Below are experts of layer 2 (counted from 0) of a mixture-of-experts language model. Rows are named router (the router's row for the expert), gate (a neuron's input weights, with its number), up (a neuron's input weights, with its number), down (a neuron's output weights, with its number) and show model dimensions 0-223. Each number is 500 + 40 x the weight over its row's rms, rounded and kept within 0 to 999. Numbers have three digits each.
After each expert's rows: "gets" lists some tokens that make up at least twice as much of what it gets as of all text; "raises" lists some tokens whose logits its average output raises strongly, later layers aside. This comes from a sample of Wikipedia text that the model never trained on. Tokens count by the router's weight.

# expert 13
router:549412508472454434472504497439467490542537402526524473513465471525544513472537409527560498528508489501474460512446460501470446544571487446471535488466484481501583436531514474558431502511570553505518508583587501556551546538524516536569428546503543475523478493506464508477559516508497538468559495445459511532502435467525513471528491441458517497501538471518540447480498418476498490528539453572529484540491420423540470546485483519511567401480436501525493427508511488491479497495489463460518531478527442483476500446520531484522450510539563549464465452526513520529460442484514537583512460575548451530455525424486477460550547535555492529451535446551442546508563501513535508549470
gate5:488535438487529482434533469530502462567439534482527492489544447504524530512508515464500483502477536455518483513466523496483409504526549461516526533435461476448572496514493489511496566498498475484469455479511514540522450499510591509437477524505483495545503501476457556516472397492537586524414454590557496614510531449481528515520546507482512484517522457432480542537451472480489412568494516614494463587509473533495432493420471476493488473523459498528532509503555534566568501519498551465506498518541484394500441553503516410488587497483478511459538560503524557522442411596539431521538483418500477438511519537461508472520495482452490540481517499519521485488488444501462517499500
up5:566476464486510505510542506458456517440490493548478513478457535498507457456536462494511508568540482477472509528489553456502503440524522556489420487511514456585423499469566486546506477484515460518454553579462526522518519518535487439466530475475483515474555545492497508501459565501424446507497549371491538472511541538518476457456549492595561516467452544535476505452579542499530541500550442435457541489491532479502571563510503494547466475522493492521413483489459508506445565514596507462496445485422474473463471481464534528553557448566536459490576455457488542507559517445494555462402532453425546475513503522445534462484429466501487493502525520482474477479511582586531504502513
down5:507485513511529526493476512503576567518505505498544467545444454517520572452492503494510465437463480463513511459497471515554530519449492486574465484568488463551417462508488582523491489451416463534518457425496542509425586519467464416480568490430508492518467521469510485542550548514526449500477432499506574499600522488466578486485388488501448493499535555548452498523462524495494527534467426523492533469531463441466421439556449554493488476479507442485538457546519470467538538537461513491537504427459532466519493482543498515431449566519518383478503536463465481506510467461525498507599410535466510452487466509481505433512467499500580522489485508509555445538514466467488454516506
gate6:452464512541510387499504475535523490517492491527528550510446487486563503472542518530486495496493505619523478495491537518486409528533475521440417539526468497503499496442518521490510563445453397510524489551554529499466508495610503491546486504473523467498532562548521465528533478607472537555409552530496529501491526481504436506440539579529486523504540509485591576471597411516531524490521462517431513530447450521435458533531482516478552483405459511535508542516547516491517531529448509569502479524527517452526489488528577466505502521526492527517459456460546484534499550478486526454536545502555496528557539472573395473503536517448471486505504531496546507502570448508440451467483
up6:550531442513579511437496539468569538518557503498521564443515480515484486456497525572545473572406504417478412507621480496565529528532487505529486502468449502504503503455447528495558516525558583547446510427459433503519532464404476460494508468521542503504488452535465488532550554483510499482550449504433503522562436575536525498544469426474480501517498504488503507597463531541520482519540519471510407512548563470520442446515539472453552549457485438485554491553445578529582479561496531483490544481468454460517522538477478463479509499562519492542529538525551516467531458459502458485458473488474452533482541527483572455498511498498506522510512445477533514451471560463507505430496
down6:478568442488540447549489539475448485512470573543453554500515460511449491482510549503509483603409510519579489510485489490512473535513435505519506462480474473485492549470459535541524471556558581544520492434553492461484513504537528541510541492553557524516567467522517460530478526515473532500499471510517508451556557490486512550467484543466530510548518463505573536587422462493512434482566540448469472474532522505496392517451516491477478518461582424451457524520483446530495534458558553509515495462524458467540487560467533440499535495535561500564471521461504532517568445404543527559485444587528530514509560429429537499535520553526471518537537456502500537489471534483593502489421
gate7:523513539528485411499502558446539611486529488556486490519623458561487504527530563438450430548486575537482465487530489477517446479504437442453501460495488480464426490473497501487467488433459507450462533477512504371529482438542489596490519554523558491456424479521434497449487428497507510471551529502472545472471557571484499449467508442501544519572509452517529533475448529482449534471522539479535539509469487535465473458474560541512500520454455515494511512504465433425485473510462462508516553552509505517468523509467439517506476517568518449499459503487472506453429449516462410518504535483475528439471469512531504515457413401456473483503501548432437500483493465484504488454484
up7:559457535530515521492478547543512544455488532494422568517528474493462482578495522490529475480548459509545615471477458524527518513527470500523548502541533532552497514429506560504449458425515481463465556605509503506575455487486480557491530547502490505490439462535569412457471516487525544573509497483545570543481438568511562501474538516505496469411541460509481406485560506493472471592543470519472503515514507497466525542466565562533483483514513505461490388465448561521563498431497449523505501561499552475482530549532416553491516469528520462556557539531466533481475501497459484453485571508519502451484485506616509469529480508500460473456511461506451500506496504548531546548573
down7:536491533540479502493572499519628528471553533467518560494582486529518554579495448477587471461521405493553497480568481496500456468497474498499535430522515486545510551520453489540472481551489542437458491428460486480477500580556487513457509463468485518533490490428486517523510494492528491460518473467504540450520548571485509631547414502534528453525583477449500506545489460511388481526546486550450420475501537524509482450516543543549501533522504484420474517488456503477578471486573495489478576555514488548523540451449501464452516509498502526489508513521529494514556490464433545440567530530503524495469414496479511438427450459516468516444472509542489547536449503480487507512457
gets: "\n", " |\n", ")\n", ".\n", ".\n\n", "\n\n"
raises: "-", "|", " ", "R", "H", "\""

# expert 0
router:460497459512527561507500577417483526537480461531551507472495493428485539471513534475494492519505520542497474444422424510433495487517520458564537507538512543437532509466508469449472467477498485508452509438551564601474523467481494548505546508480487505507559469459487493493468503431449512557580506452434565503543394473453437500586497498500563474503552546520525451519454513492482514530567506479531484489535491485515477529532480562543478490421538499556455436624502478516507482488513528605518523472480482454531535483535541397463481488496504536477512536533465525542451445553503484529481496490556527504432568537510586478504547554466578551521448522514510556529525490476574538515435
gate5:500501458536464508419520499544418499475504522543410527515465554507470431465516545486496564483490441508487478448500507440509552491505517549447481471494530457523547575452485532492552477617473476522492533461515436482435426502528382503517463532503565492498492553591495529442532494450519465482495492522526506531476478482502503438455466510482527476437479492506534451542460471523540510476470446450527439549635585519580453537431506492494533484483458449463480522567465492514521463584573438508438474514497455503543452572520553535454494481499503542515558547515496530496469440473495447470404490516492499509568552468564447478491535486554543499508539483501473504447467495463504477495480
up5:464400533498482543479549428500490524539529578539497474470550522458488498437484489581568499493503457493488491459544534503500587525429496456452484492505465501582507476546456488497475512516467516511517556472515516500555497473526464473467478523528477503474609498429480533496546566553514511531418488474441527495480533465541491544509471475473540546551569561524442550461534526430496506515526522500452575584478552506520529448475501468439437415502533464527451496456474471617441568528489430469558483520507546470502585481483512448416439453440433472452483511505537532485495520516525478564470530489508516545497507517517495530531483536553547505536535456480397467545486467559444520513491
down5:478460548455504565498487480555548477546484527580482493497547541421525458495534486576515519486539489541517478523530447495523535531387568512488542519504503521513532500493459474457462479529468476521512548480560489522527498442515477455489519511583432535513586474463389545448573581505451492484432524483407494441519521481506510527487443520563527531524548609598468526531467503468468508519522482491476562588517544503526522482502551427454437456455537457482478487471519517607470491519437488526528496516483501517472568524488507447496452413527463459512417544500499512487431497522567508493508515491519521530501469550498490540484550539521463431543557494491455483584480467496456456507467
gate6:487504461483507487498511529496481508529518458473499556490523480448479493542538536495454433429476469415481474460492547399530434591530575524601512489577535413477521456531560452503464460470501550489478455478467521478482434547521500454470491502540494492601591520550503558452467507551536497532508443516480519503519547488505544478520457514509526540445458544450490442473437536519531475520481571546542558504500556454542551519507446498510527525498524437536539500463533507582536443532374585558445525488538584597479467525510560480519491530534484518496555509513520555452438534499496539449496477468525500481476491537543471500468490501475566480463496572486495544436485510458512531487530
up6:499446522508484489473461464469536530468470530515519490489527492529618590520486444530580530534540569570504516496531497558451573419449453514466501532436500608569519467494413515542533474487602477485522553470534498458479388461455517510518534501522574533428514482471473486547522499466492477484496546582525504442449397494497434521460535476438436486572544467475463514531456537498507470518471498463474468492554501549544515506498502554519510491507453516531464499506530441431448495499588431490474515519455486423498511524510446516507568554480488488486494530474503506568603498488508519503501546535487457531565520489494510508473428524487469483519502559501496459559527495542412512481521
down6:426454582479507454557539501425479532493488469472503487536530475436512554479457532521532459550497490461497530530510475434514483465548464453594563539483460507524482480533503530488460513428503475479452512527441524435565451572552617510581515492554551486512522497473522472489462491492483485487593470452497481498472519526480557429498473512507533518461501480480521442463454506584495440481480553457475514442478523482488483486486508529498447362479490480516512517522534475503594538516480538511480469573491508515487572447466442486521397555455455532539498461541507548548479543526467497477524577464495535454470532451526458562469529494520451546534522432461466456433536594445512498511465
gate7:469502518489467515537481526432519524477491531482486551429535516491533497523477569486469568459565519507536495476557517576495472476516507481398428499550503455501474437555519482517477543450416522404467410551483521507494528476553455492545527499436528565479499509433472483487467481543489449459537536484463537539579452487503461610543480522498538438469502518541503518463487422440518523485534550553439520562475535535472534521542505525571529513530480415398496488505472462563489529527456507598470535489524548513551460599529471548443498509539560513517508515481562452551535451465487517435545498489460479498492492485492558466539525418457433461508503491451498558533506433486477495505493
up7:454547510498506539487473455431529507450464541523479484462493517562508501533578556567499558520447535568546498461469466507397511558539643550445478434530489466531434555489508485477442533549422465502538517477484465493596572498524451544540534503484515435487531487564513455577501482589548527458510497524476524489551520515537528539551449460495515486501558533509431492542494541480458540550500503644487493500463432491494469504539483556508477491518426563450509499527487505589488510492521541536455556512508510464437518520532572482506510526470473472540500478400516487475457476485469495466537494549504507458541439459473518496478482495534538537512540472505500446503457520550561453464497
down7:434509528516537561539559536458551466502455523485480561484529445535503477492483537507441514448456486490478463458463511531474492490542490534477495443505536564508525514501472439537507502489475462439476441470439490452519602537551492480486470502401546464494549461500459439478489442602499504527531475474461493492505509548513456460545491550518545507528532539484495593569499424476533527499550582517480544480453447489509460527478524489537470537547474486449555485494516562512445527481435595526530467486443515487546501459520457557434523471603426449500535545392461537557502506550482466467551520548492536539467500425477480507507533455483486469523453484544546509415444409515559458484514
gets: "0", "10", "1", "00", "2", "12"
raises: ".", ",", " to", " |", " and", ".\n\n"

# expert 6
router:495468489496624545517517456559459498497529522498450485496535470489469548599447469459556488551559587507522495547534494514499532512483451447479507487553548518518455498560535526543536446532488460542536511488580490537457475491547502530441398530499467500496498529456423561537463583511517483466527477479504550491531485480517497460547497478496454487476566516457482495504488513506509494508513510478577486508501479466565479604529465489558576448471477527524423415545471528521521444520520557519554474496473428412414429546547514458462525458553571469527546605448471492510553455511475455496532505571462526442548512463464487486534539542485533506537529524450506513487463453494474475540430
gate0:516509567420421510492480472435495430472545497528495481487500508486467467529492476594496551599486542536485531502459612475439440500558619456481488603524430520550494476535490538433540585452519546457499564532476479463503510478524450495553531479535599505497488484536500518447562457518460519501573575473534546431487465452429467515520432503499518431494557499455573534494549525464531437457507459591499522531438535493495513564523486490508497481578467467461525452477519458456496488540497508559448468512552542479473506493513513524529473477423480509489474514514519535490521512464489513573579491497457471587486552481524467463490526507506483475502485538482517505483471489521544452467549
up0:471520489472514499529429548486498524592519567577422490521483513480480520559504616457543554492501579447450454567537483501508563499509454545523466492480510468559521507489548482461464462459456575472576493502484435459499485463525543538560518480467527472517504513511486426520555528470480462488459412551505490511520442482468473512516548445491490460480472568447465561458496490503496544496539491402547470436510486488561488462450534492434573483496487543479486533491457521545453532486452499452488523509535488524496535550433449495486494502484530479471510549461502493552547482517503409630538519576510500413439529554546526586499512554440511448479553546513498460518435523457513475497498
down0:512466503521493431505527519548550567489497564496487503510538478548507497445547543576550520559462521548555487495581547499484520509475464567515510463531605495456491422525529531487527478458459448472495521543455420483489557483484508534533491454536538530475385468447553399482493515443538485472556489470560461554465521562462568517601507496408531546543473473486530456515508516493437558479507521481522457533547493504518556533444545543527503486507530559512514535580490571538481536509479504483475507492486506552496498511455473486513483497442598540432487543504534528551459489474513527481484502574456445551539416565508434489518497488513457553471560449511543469530492433456498478561448
gate1:459494524536431506524442493534469596493550522522494444498525471512466484544418447518478554546485406445499452505474478508470591517490503521477528546492559541438532558495481503435560471455522483472484501494480538517473467522467481465489562504468510587485506553485482477534539487493617549497554531538445493445533491590550457512514524520530503548499472506540490484526440476570517540551487519528533506473530481565459532534446547558498539583464510534530551516526500484492516487503554490549495540478464474512522496536571458577505442568513535497515538559553509515466506436483525466556480535511521564485577439466438504461574476578497550390498518491517445453472538447518536527447587
up1:500488512466409504487534488516502414480472485497445505472456537534503481495563541432480479482530532593484524486493514586562449484489499462494540519531408459536572478474525461497489522540509550551500497437511437527523528517480515472507504477558444497513504456598539465515567527525423576560472495491434491447472580463503502567528475533498495522522484504550572479444527459515484475452424494454436491517522531418514478436556540548452542457509552512532472460477517545495557515569508453462415417495493476500525510447456546462467518454425466568452493448526485476463561547469462532512450486421497491513489464464475519530509525464511440572482497488505533481521545572521521425581524
down1:482417494528488490553475530514518497468458491555487594453487527514562521470431595475481551500527475489486463426509472412509593430505469585508497487539445478489480238513487487484504530481463557503506466480488495549534568485467491506509475489506520547471507474500483467511522552558473459526452527470492514443548507505469505465498502473542475524477485521430496514490474518543529472532497456422511529525485452499481436514554488598539495421500496515504466469492542506533544477512528469496440429499465562453446480530543457500526527467511480526519546531420528460520533554516453522522447513495512522506440499438542494478461455486523496483419482513463514472492464529477493457512446
gate2:525448534469546477496462500563571505495608484603469452495527503548440461464456487529493439492534484531458458530517486451491564511415521530522508558483435463465475478581481455455527547490414521489457500519421518462413463446464487569504476512433484492491539525560461437483461478524444429483533425470485511467497552502511518459533499456472517485474551588503530549505503531506501480450564452476551558466542533476473512533434531441547415441470507485514576463496473508492517494499551506528490497465550533464470470474522512446464492542444538407515498548458543450434561533537512502464531522496464562488499488508602524552456542466452500506491444494540512554568493537488501506468538
up2:471532445511510556451478477513504528466455490554532471531480540541521589435449461504520501517542499535473533480481527500505487499514522494496517516518448501500523504519503451474546494464480411519513463576491455572382409387440457514424502449517516497545452485471471540495500485516548463500463509469512540552578486485521561471470486540459491426544432493485519503564538545448438502458494520516504471524454577516480535521455416516515428440488558514422506531452523522516484406449469479558519459484474543484506550511548547511545427481494514512419439539519531526430530561542483486472539512555531427532486512458531464528437466524406528541552442490505526488561532547521487518490442
down2:535553464549504450496546487599543435453479489463432487507465492536476446451520471589505517490491523553530527481470543445561588457484498537544519466542496510426476481499498471497581515476455609558494475495454576514509480504469571556554502518543519552536473539562469468456482507482485502524608433508489523463543518531456467465483511414479471591441505497453523534521522539526507499454543461480467467525492494554466526542523491574529441517529486468523548472459589474527514470561543526426482472538501491545489473598473476478550454468554516464502430475459500474506536594433468518450576481509438467455525511470555486539479502441451492508517487512482452482546545482493455534501492
gets: ",", "-", ".", "),", ")", " Location"
raises: "-", "=", " ", ",", " the", "M"

# expert 14
router:440466565489487517422466505507513551511447457463489495506470515508562504536499589430450520546502515441551515498555452469452493530491491478473545591544473520512571464531536542458493417525560545590492474492486520560514469534549493535528528534504540571453487550494492479561431519518540463552461459487539492563524518495533497489518555499492472424409521468461526477444512541511478430464552531540553558451544527513495494439498343512445508441486494493515469547569477455541502493503515530472472526518484532428584481589558459499490475536522450458472495536549484503478433460495560507495472503517504517539486465509500461522462461515494593542497515478501503552456504425502472508590464
gate4:495555487515464547468527539517474462482506522456419479467450500493437501486452544587467472555506489485407487468421506491565512520502490513524477487475466493496570474423449552517545481490493489480502499447456522515471488509451474470502549423517537473573482497515466494573455483523491466498475513488465539486459529517580453514515583572495543609496487581505456496555521497441466564585475450501495473517498491487503495510504484490561494526551541506422516452490539524472479504444472540442545428574535335580520467536493481593456450467481448505548511501487519480513521439567492515502497516477492579523476497568547465513536511515488483501459512428482433551460563500529472553526484
up4:572550476550542485433581497469445466521483487528447438493447569541490520485552526546471569472511458517427457530445448459580515499523481528572506477482523528499546477494444481537521471486436435508476540400461518523569450452458461536504525395544551480488500516511517535522454512547461458471506510462462543473485578557600485435473522465500521529534485503483500518491565494477449553452498532582501540540506511506463447511510439471521474541560539485514500458511521479402505504507512550450511484506542451555509473527530488543405577505504491576481499544497502483550568469518543537463487473490524522477474527540478453560516501423469512550498424440433552554489509485579480485478521
down4:498527513515503579544477517505502486552479566523519424507469500483487505491492455495519443446534525589418520390402526448574510501552460544530495485499499415499565484472518474467478547460426535511524511467484540445591444436511471506545503524508518472515531529596522561561460520472479468427470521455491432471441512485484471499499515524522535577521520549489436487529523482495503550546489483553503437542512470475479452529593559342499494545578519455556456470437532531446479483458460552392556423450507487499477516458510475536466530487486501498483489482453449448486556485443529488454517518491512507481506498508512453532498521485439487467500464499510509495514513476538563484514526
gate5:487538633433487528447462572551487580488544468555547524465550489595486523517520495508455460413435477468482485505541530515493513491474538496537497507503521504474490520601481465544512510456479512479450532474510498560532480471487461550508502558474532483451523520613517496488541498480513559531445501528445534462517573441533541487520525522487484547467512550505508506497433508495513465447478552463515443505471557442486505500437505432461511462529558481553562482532547554506499493450444483511564488427463466528517483503533491530517445503558401449505486536530501513490467558405585532480457488497554507530470457460536469542462505552439478461448567605499469507435481585509495464510522
up5:513495572485489464465476505430512489516584503403469516484506524456499513538529535584448520588477503500494465551503511493474545563541540521466575483540501491468540551527490527549470534479481552509432473487562503510514458467504529553541539570443482508478473523586496465543482540542514507529524528517443468502512583395508554489477500565509510460479508561507484509525466546407526479448515616439518480512505500569409489520412516503484459448478545505446519451501438563488542503513454496538561490526416585472516532442462465429564507492474446441461554460506561492508535539526486545438459512455481539465510507448500519509516538506502455513409474465498498491462487493439558475490463
down5:512542440485495526524547649478532503476545540506417577521587485523529523443480453475473520458465496559496494433517495526498537495467516493498472432512505448533459470508490440595502486472501546440497489513445516503426480491520459474595492471463543491559497439547490460435538460510549502462494515488483467455479447478562543486488564445439484543530504515509500568512505575514451517504518437575475479524526531468430458497530464437479563490467526501485494518554474546510380511493524563497522489520486507533442496474456536453511509468513498598486492527560439500504512554509462463545466599463527465462559512620420464522565511493504530504421486504482495497495476504524538510492477
gate6:514443472515549535525461505503474494625485536512433492515457519476499438534479552469560508433469489549517520488485454518508485453492519479471532488480593556465508520506501496498479484590409553486485538483460516558565446507484444574465538543538520408486530533517517456451538462566481531465542476515508466474590487523488474497397505475493576502532555499431480607415546493525567512466446497518516531520484460586494488456542519525475445548461519500495504460573448459512546466496492493461502563481542477466510508517492448442477453549458508480515504464459489520449544492474536545432484531482471498465482428533412477483506544501452436597502485541555497477413515501522552522508528
up6:585492460560471471537489523493492483525551530452492561474473546511495494536427483461548520497471493487472519538432490514453446520440563526527479477491570449535505570521498491490473539520473535493535532415506548441462469525554418473471517495518489448513549497517478490495509504499533478508531476403477497475548502483549529544502565457535497492458530545487499486521495440542450516514481430483436420576439469505481558538486524443528497471502575449485486449457506452422472474523571413515442574442507435496508530500494514466453508439473579517456488532453482525484461489506573497415457539432482490532464559456488608534516570458516500516437468476467470571424523505554540438501565
down6:529546593467488557530497524412472540513498456480495455485528488540481454528457537486471506497524454513556538463460561446473512521497509526542497439499501473478487451529460457499483532433520494472555495480499503465494516462533477520534515568549587501500509523537535493542564491526509443499465472463536540442515512484532524497562452470523442486448526559516490595564516489461531491435395484551422465393491530467481472509500544538444477461473586461420446466480472489536427478488538461451487509526477537491421415563524463493503485460562467447501447520484480552522577487491517520551437517481525556557551589528451563478551483465513532484480508538445428476419520497511583473482518
gets: ".", "=", "|", "%", " +", " −"
raises: ",", ".", " to", " in", " and", " is"

# expert 15
router:540523486479612540533497487502497429477518480507442553497571548506493592541499461513551455451503592522491453450436532494493571489548526449448489486533507452494476449505497555554557470520479461495561526504563548502584514499510484515513419521467556516431446514548517586530532574507407488466469442511551565506550423503471545514568491485497497482486513452462573475490536430504477469523508441506497473460505501520539402514545482511538507502511481481464480503591479480538476533477477536511611438499542483449509477525475524505528502467502586414517556532489535530506514492537473495582510496534486488512507481433457481486499498527460536482485546461461538515439487448455432439531432
gate0:531435532545528543480497528440568438582564553499545496629511503462478460547471530500520458526508525494553513506544524543473520548495523500457515533514482454524489476551421536487521509491474494407520527546521500494505551524446510483596539538489490446498459487509532507534553457522484458523538534440517518463477509493543492546489468501466499448482556503400466511440562495536520560542521460502540535555558529548522505508513469454532432521578452475550486553511494540499459505478511463551522545469547522502522495525428552528530522574480492494520594539519463595534494485544482437539534515526554518516414520522500563426557486450523531456518554475478484404552495495459597542471557
up0:561478475504573486477508499477571467489433579543529480490473461554470471428507451543467488472472471494465481521482478508544518460459555468537572521583523538502462516525459448480470505454549511557443448553500523509515556458559487522510527515459540516495593463542490450508458421523466449558511521491524517514525500454484521508441604538548508488554533519500512468448536515478489546492548483461522435462483424537512493484529587550517508503539469459573415571464545460470495528443528583406471536490478452480544500535482549454551473537541536621450536457483502508517503499464517434465489471437540534538498494504468484476552528471539527478507426508517454569423455443492455520476524
down0:475434458492513523491527516479496545547471502509570515529503474481526498557479494505527467513538511576556524495502469542466544507435474523444425486448565472483543537523481513538463500471498549477471581568526500445535493554482443406484450514489529479514525505479490489536509499536525525503527516514482504512540497424441533468513403538527480463495568544516544492437392494525508524497556454465552480495560496548547540510531429525553492497455574510562422439549572482470455483516414524518473479478584577505453534480478548468544504539554481518498563586502402480521541449549419483511606526552488517517482533525532482538480514472542590504490529432458516484559542472526509437512497
gate1:558411508517462546492498508519509440500546483427438483541494499519484415408462514513443530493511439534535495468511448540451464464577452545512440470465520477466610498505521453498405490514560557551427526583457486507489434509479470468569571543531511495509505520487460401489523533462535511504487480440484489539492485486535491545459516485504531464495447504552542447492514524397465512493466529563468441519495493404454453562494502472439485563491461487503561494490465518511540543498526526523476524448450465490522441467515538403529474508514552524504505470530413492555505506518498502546490623508502535531453510526569472537448447500518489437473486500504487498506428535488549574486499
up1:443524492502507514565543530520512512468541511525569469491494558516534534472480499486533582545596504472433490497475520484454482573527520456552496463486504524587434520500465475396507496543505472438480527576555503522473504523449496531533404511477535455491527506445488520553391527478503473428565478463521458557521502561561404504463519517505481516480463491488587462515456544559486472469546460445490474512493477529486487566482500551533522461486562543472526579556472509468513500475547528495476441518513458522489466586525467488494418512461563556479448439491442494526474483507593494438491529458557510536508481460559457402522574504504459476443533497460576487490566469519501488499490
down1:505549592539555564550487620543448465423487525496492501521513576546521496527470493480577444566491522476515515526467467502541602534555536534480504485503567484461469516442469560449474491534548472414469490471482496433513616518434365513466526512501490497506552461495478449519460470519568520488587532533529485454526553549493529494495425542493457485496412487522496506449473506522538472506500504505448459506477532523537545590502530420598560537466457519488510529454468489485565522504478463473444501446459547506577501531485546501511478533450488490492554528514492525529535537486509480548427529445489499542543468453527548544483538479480499521489549492484542472461488537501506467499537
gate2:500492496518448587494445441431523540493543543449503641522399497499480522524504497499647484461495524503467514486536471531496563532495458447525495525478472462461439440487531491504563501540488452532539522410528544516484509559535477492446519530463480460496527466435498533557491500489529496513454519488510488534498520483552496511522493522465489463558514535506456495555538481515512508506546533494533497412475427520518468508484560483512523491569479451439483532540536514469556465503448516510485458494519533540484433538558520473487531572485497522562576444433402513454496502554478523496586439542554519549449476538468478465510427478467573565500486473516439411488443460496583517477522
up2:499438485552496489436498492490482529530504479555494542469465457582496548456461395533574547467460480557505555427424498569443588467529523501498476505417436490460445453475448526532579518451467548532518539490524483495582489513544406449493564510489484470505498548463542608462548521422527436535521521481495496491508543481450513483479464533495522515453450497460489512533488464560570497519537477543540452523554420478526449546538533543447523529562506427498556491504543517491518499534495495519538521436560542506489426489542521495497563521532566510512537462431501448531524509578459502558470501482481514485492542514568512527540488510457476536514442506488458462543442532494583471515487
down2:446584540499483491469484487509496478587431499553510495394483446488569532467543544479511532467487539524395511503507489565470453502518473450517535530508425511501464551478460521425559445484517544497516520515503501410496461471521486485504497555463461583518477530465473440424443449434387488469453487476499455542457446521488554527400471551509529527453485539523532520496444451484543471537448527479448472533557446516473513558511533458484461528562526464482483498544513442557433451509484483496503492483479457550469514450580514541489509538482536494541459528458442425474469542488535486490534424456483516518556502501504475489430538454495507490443524503436521492425488479551591488545539
gets: " l", "r", " f", " m", " g", " s"
raises: "ig", "ag", "as", "ad", "av", "ac"

# expert 2
router:470500495427476509437498478435494565444532501489480500515498592413561526425511486544520520498522499555452474516498456509507423437438541469473547483482516517544573485512519478458545522542512472505483551476460485514497511488472484500463455474507520476492472498525524520487451564537420532556592424501541454545472407482439498482589575531508431491544547449492507441463481441481498467550484517521562533453530513556530465546497459513498504483534488550460440488533497483549494550437522459572515515441513485475458415509521505446485466484493480486482526443567481513562548460514555510530485562516526534432467521398480497541445590571538576508519513502499454533540469414501554517456490
gate5:485485483417452563520514549526521541488509574467524475548478489434512486504510534482472499491469506460503531478537486439500474532515426467512552453459511530482480527473466448528518557521557467535485478568508359476526466473430464452520440538550491533515515483499464540524515494511532468442454428469483555524584464551545460502464468524440502523478534482482549507482516488546469462465501520467499473500493472508547552555549423519452474483460579501505539520553580476473555553534487472503438476610528563454502535498473460442499532480519396522465476567496578453470471413499501478530482530537471519506491513490511556469487563490465575487576527544465616501470462519473433545571493
up5:468534534485466494523566527524482524550563492483488405506502553515499542491461522474458473535494495502505488514463445543525523458569451486466620463474543514457519422456504530467561365526514490503455505489527462493471491486534501550444570468504480485513481571519544493515562516507507561432553424510469487525520463443495557458519565554494534520534523514491496503518497523512459478497427523444479470467512528457492499500489506561515446497478397490492387503484503450497454434483496511500444522578523442491437555480505579445543537503526520474559423522493533531572501441537535585525481494476585533426478543540459514472449491531494552488601531516490534453552482510491477450493452
down5:548500474462496517525532426524455527498571510495527450516528515566575506498491530529527509490545517492555543589511566486526463475492510496516521472528513465447531611439429512494529431504552450533495554544532485399507469493486499550516462520520480484527481521535548543471557474502468630541594432480548457480454467468471549525501593578550524524498462410503458547470470501485486456557529530537525498458480522467479545505499481576513459582490527469483510537480533409471505467539547497539509472445556509578517545495543501494487480516502505506493473550422507516535538485579533486499444526511540543451515534433515475467497461555451469472480480491596404509498542531530528479446504
gate6:531445483485474505545416504443462430477510453529522570471456494493515492484498471439483480519537480579544483524462505446517497532530452498533551473545565472544550444465484460498525479455508503502459491501487518555473438585503408543523435501544472508444503453487464409436490548524559481567491371533541492515474478476437490554515555542478527524533538528458445433520516484466592507490468494494539474499462528558524539573522439538542443462448562488491503501531554522485470494560515481523537466529527484451392550473474513546500498535439535480511553538467493491538479487515466409504505524523573606527507518488450530538542482588511543457523544539523457501494479467495467519582494
up6:448572491545535485477591505491505558509488494434592545495511510471497480486511488440417517496487526509570528454488508536514522521522515540519513448518548466455406460489524573520567493468481465549525522518496487494501509448489541471518503463510506453520468498478450482592503487490493555532461492525445485433490517493482478458500556534514488494451468556491475525381439473478477527422480497481468494553493517503514536458512591511449512422552485490495494552473456548447420487451520613429518540476560456525501458475521455562514465489451503524468494528501535522460424553483524529429495457508496430468503555542510547536439473483527380529514528529504615458506551519540527431449458
down6:483522497445498497525507505458522503486544448475518547592481500525407530543514445524494452509485529588451481476511528483551535479549488531569604449501492509507460487490470489541570515472499497571465474533499473501513501591470510501542465526510426462475507560547514468536517562491538482489478411464533471497500532509483504538502503532545500572570547464476502454445526487486493478560494504532551421495521516519502511474484520530428521470442496416578561530527570485465467441492524544452608550474484456551434508472506490496495520563547544482484593559500564582531465506473477549459466565567574563448534557507474547543486551517507530484530475480528564564476473437493557543534521
gate7:485493503470488479466497576508488471499503540514594499606550533546455515454571533484537614423526530537428411609439444548522505498520549493577482514510525513452531574517495480513461446476495522375508457466586569526514590509446408506517526483523497533444503503510483506537506500514502540523579453481481516519502476476525484446456483464464504541439563503464497496502510449464511506507522474485448449533449486490457484472587479494510575473393504460492547493549479487480462545507449582462490463495511425507483506479494558498531485550503518475526485484555518550477517489445489548530482528468555528514454464511521510527507549490495551502572499503450473503539489570533418525480494
up7:464534489522471534530448537542559559432566416435575455518449478555505464467449552433457527456514518499541490533463434503468533453541512458513514460485453511531516587475489510531477519480441526573457539428527459452475524457537535452423479550477537437465536424484506556495497513475467594525523528485459482514522447524464490437517564525525537507495494506516509514570497484514469526483526497487454483487458496524441509511534475537502446483477475490522430512558480546541534465455531579461446553559464487545499437586498536536444504566553458456540640541485577477509523477487463545485544564489489428531509523547556438495520495518515480461488536475442535468514475467526532451541495
down7:515507477515471570557522494547491489524508477488497416511540497618482427534482507527514443463505524551462503479511459529562475515463512501507487498498523467514555599500462507521546477478498514462475497568467501561428460560529457518510498544508565514435502479433457515501538443482477550555554436453515511460494509511472556446530492532501552538541516522479462506443483584486462449504580589528433460452448425495453526412491452541503487501483556503531480542511489420487530433487521595538567506503580432472480486555528548471518467480516560525449497526489485480503447488438546482571448589499522530527551506450484548460472478550492374528475524547546502489504498514499523527455512
gets: " |", ":", ";", " –", " —", " -"
raises: " |", ".", ",", "ate"